config.yaml
n_experts: 192
activation: "elu"
balance_loss: 0.000297
lr_router: 0.00101
Below are experts of layer 3 (counted from 0) of a mixture-of-experts language model. Rows are named router (the router's row for the expert), up (a neuron's input weights, with its number), down (a neuron's output weights, with its number) and show model dimensions 0-95. Each number is 128 + 24 x the weight over its row's rms, rounded and kept within 0 to 255. Numbers have three digits each.
Before each expert's rows: "gets" lists some tokens that make up at least twice as much of what it gets as of all text; "mostly gets" lists some tokens that are sent to it at least half of the time. This comes from a sample of Wikipedia text that the model never trained on. Tokens count by the router's weight.

# expert 43
gets: " an", " a", " first", " per", "th", " pr"
mostly gets: " an", " per", " first", " one", " pr", " this"
router:145120122116151145109118145164116125177154078100161144078159116121155124149127098131123106119131085106161141133143123139097109155164155161098123103102118124166084096098127146120155164142112091101117118125091125119161118145108132113165107152131107118119121124101149134179106085146100088141
up3:120127091112150117081111114140129066156189118094135109166137146127102127144112109149127113095132140119120103158154153107121124146166135117143140126150125139096088116159129135153123120132116153152127086075100101080105104144120132113154085093127144123140137118107150143055152140134104138142
down3:132129122159115167099118113108137097114097133131124086135153125130110169140164092121154152100059120152122139160155173079147069162155111147141146133109155088108163162120103144123118129064121117109105137152105128124142140115108118140097136123142152112154123116130125138120156133137108091098
up4:120091125130110123155134121158153139123130123089122160110095131116187149170107095106094122157096132157163114149127087102137135118124120137152105163105131099105146166124124153113136180108153128091137118098129136081114128130106116143088150128135095155120114125148161168142081126142151113189
down4:145113153145130128122120145095118115156148138134172141166153110116101126076097126172132179131124118133164169175094129100123127156106161114147124144126177103152121113118134111142113146133081122089140128128114105134081106143149140169161138132132089146097124154121142156111156156076113124095
up5:151101130121109124087161097142122116151124126146090148079121108136123141117137133115127129126147177130122159144148119097182154149101192120152153156118124132153145146174116116120100111176121159117126127089136148094128136143164155158128115096118117105102126114152130149127161171158165181108
down5:121089109163128104121087122125110170124103125140137122146127114144122110152150155119125080132074142093152159103108125159162147136144082107130120163126170109132109136197100115113129129126125133116112102126135093068116083160130136141090081116138095109127136137130136098092114120118152118092
up6:160106115152160180109117146122129118109165168097097124142103145131130132139176116101123129154121058117173118142158143149132152119140114121123138111122133102155144153179144105103146144141149129138143126092119121106133135119092169118060156159131186080097125142132137127108119134127127107112
down6:098156120150109112105118204128135105148125168168156150116169141131124141145103105135142151101137142108090129122100128129083158152118090144130133123103122129089052112113149149138137127104154112131141154147148099126130154168143105094138183098115116139155146107102079115132132140134133129115

# expert 77
gets: " H", "°", " Ph", " bu", " reg", " cent"
mostly gets: " bu", " new", " cent", " Ph", " ro", " school"
router:129090105099162143068155140162123094165152094122142151106164103119168139144119117145111108123131104116146138135156097136127114140141182163147102127099112144145088095080141121099131140149138129127111126125097173127167128145116147078162112132155124111117102102133156101151100112166124111157
up0:127105100133192146130102083162141112156139114109128140144144168106166140142093139121135078173140134126168137143116077126127152123079134138161072150109130151101149142193144163182128106142097107133134121114113119116149137155105129159131149108140130119128149102112153105145122125141132132143
down0:113129131087137116161116109117092095105126131124084069134132128142099165157112093129118122089146126122093125124092192119125142149148139131142106097058099142148093095135133145163117108124139128143151103148104144157112133104114084113090155119138126113146119153129098114126175116125159151156
up1:138133181163156110142128131098133101140101163126105111122170117184136113153104131121118129118115181080187123131107132134175121101109102150125093129112113145107127120138144120159138180151119131095153117122145072083118116151129094142145147117107095121131127142130161116151091131098099111112
down1:057080132144120146113139118147137118154101101121145136135113162114168096139135109090145154150146091148094139138156096125125139124126096137143156095135141119133132149111090140133136126092058148138129154129078089094126131143147179151138080096170123116129124137117125111130144118133088109121
up2:152132151106173080102154100146100083145101129090125131174146134145104127135106121127157153118161169133106123132110140146102088160198091121133126101109134098147117156154123155159150140179128133084135128095137106141124138148096114119128149117123128130132121161115117177123115121125143152079
down2:083160149140127120160091118111138154094085103133174160117121155159184145152103123113136114135177104115086105135112113126118157093139136176129131130118102100145116101117103132165141164080063096142123141119121122133130112128118149123154111125098092099121111129110130115129129154167121112095
up3:135085089139093141110133132183095107138131128104132135123162107129162099130155153144117071119129120150170110134153084129115083122133107143128124112131135101133152081114123161112153125114147109107100132100095189114199114148146100106136112109168140134122137166152134122130094121136118127109
down3:168130102147127158081168120107164145111103131181117117177141122095123135117131148082126149146113143132143135091123103167155104157117148126137123166130180126117129178098152132101160134106119132101106097160135107152146116157115121130132120145097148150145151114182154109117112104167146099146

# expert 1
gets: " pro", " =\n\n", " o", " comp", " elect", "′"
mostly gets: " pro", " comp", " work", " comm", " =\n\n", " loc"
router:124109112106166126119143096150119116171137083103159177115168082143149137144137119142105102136145095092147156123142110126110126163143167141115126094093136175124110135088140149143149153148087110114127118111119156099162098153100153079132132152164100134124112098131153122147099107157121101158
up0:148135170132107151109190155104140128093170125087138095043116096167121119130101134130156146133125141130169171135106123140103105125189119097116122150094133115125158099128147143121134125131145133122172167122108105117100107137140126109177141110127143113127125119107123095110136114134094131133
down0:091166136119136187153128149154137076138135145157150139132114118127161108143114154136129093138134114098106105102147121106151115119086105124141161136142123089148102112112142091163134134125155152127138081148153116111131130134083156107134097135091126139107093157069138196123117126085136134119
up1:099127140121150107117111132151139103161142124150114168156178130130126140141123135132140132145126134140100158122131074110118098135127098155095134159164135133110089089107127162133146126156150116128114127106109133190119139140078120105100130123122105136147127149125127173226143094116147156160
down1:128127110151165102123137129131129127038146143108137108121095110136135128122095139115128137116105143085169153134186160134145146106155168105114179145079119167144119112130161124132117104099111117076137148121139139128143110134129138123143104127124102140131160137194112101077125126123121153127
up2:191142109091120117143124107137153061161169132118148176119163123094155130110141103133195116132173137108112106132137116133074136076115125117108117137113121120126096104138115149122140141121117102159106140143137158183114143121123095086170118131115119111122125150152101128145158130138114128140
down2:093092115116111128140144138101134177088099099148118100099092136130129130121125127117095143111085147147140105117129152134118111121156103131117137147142132149148132079116150140127128138154098136150133136120129134109149122084136129131126150181121072141182154115193152098171075146082156119118
up3:100089131138100129105141148102124114158137176147118131125109115153149129094153110125143158127159136153130134154148116127156086132122109137165149146139113111155083180090111109147106153152137115127104122119127156148143156115121190125070092119131153114141116138093081140139155167106146167088
down3:124092156181142111105105107111100146131182129166150154124136131099069105168121100140103126099134121142152163132089109150114122163149154151133050131107137153118133170128092114116141135116135138148090106174148097114104147124128102100118139103131110122116117144150141129117110130158160142138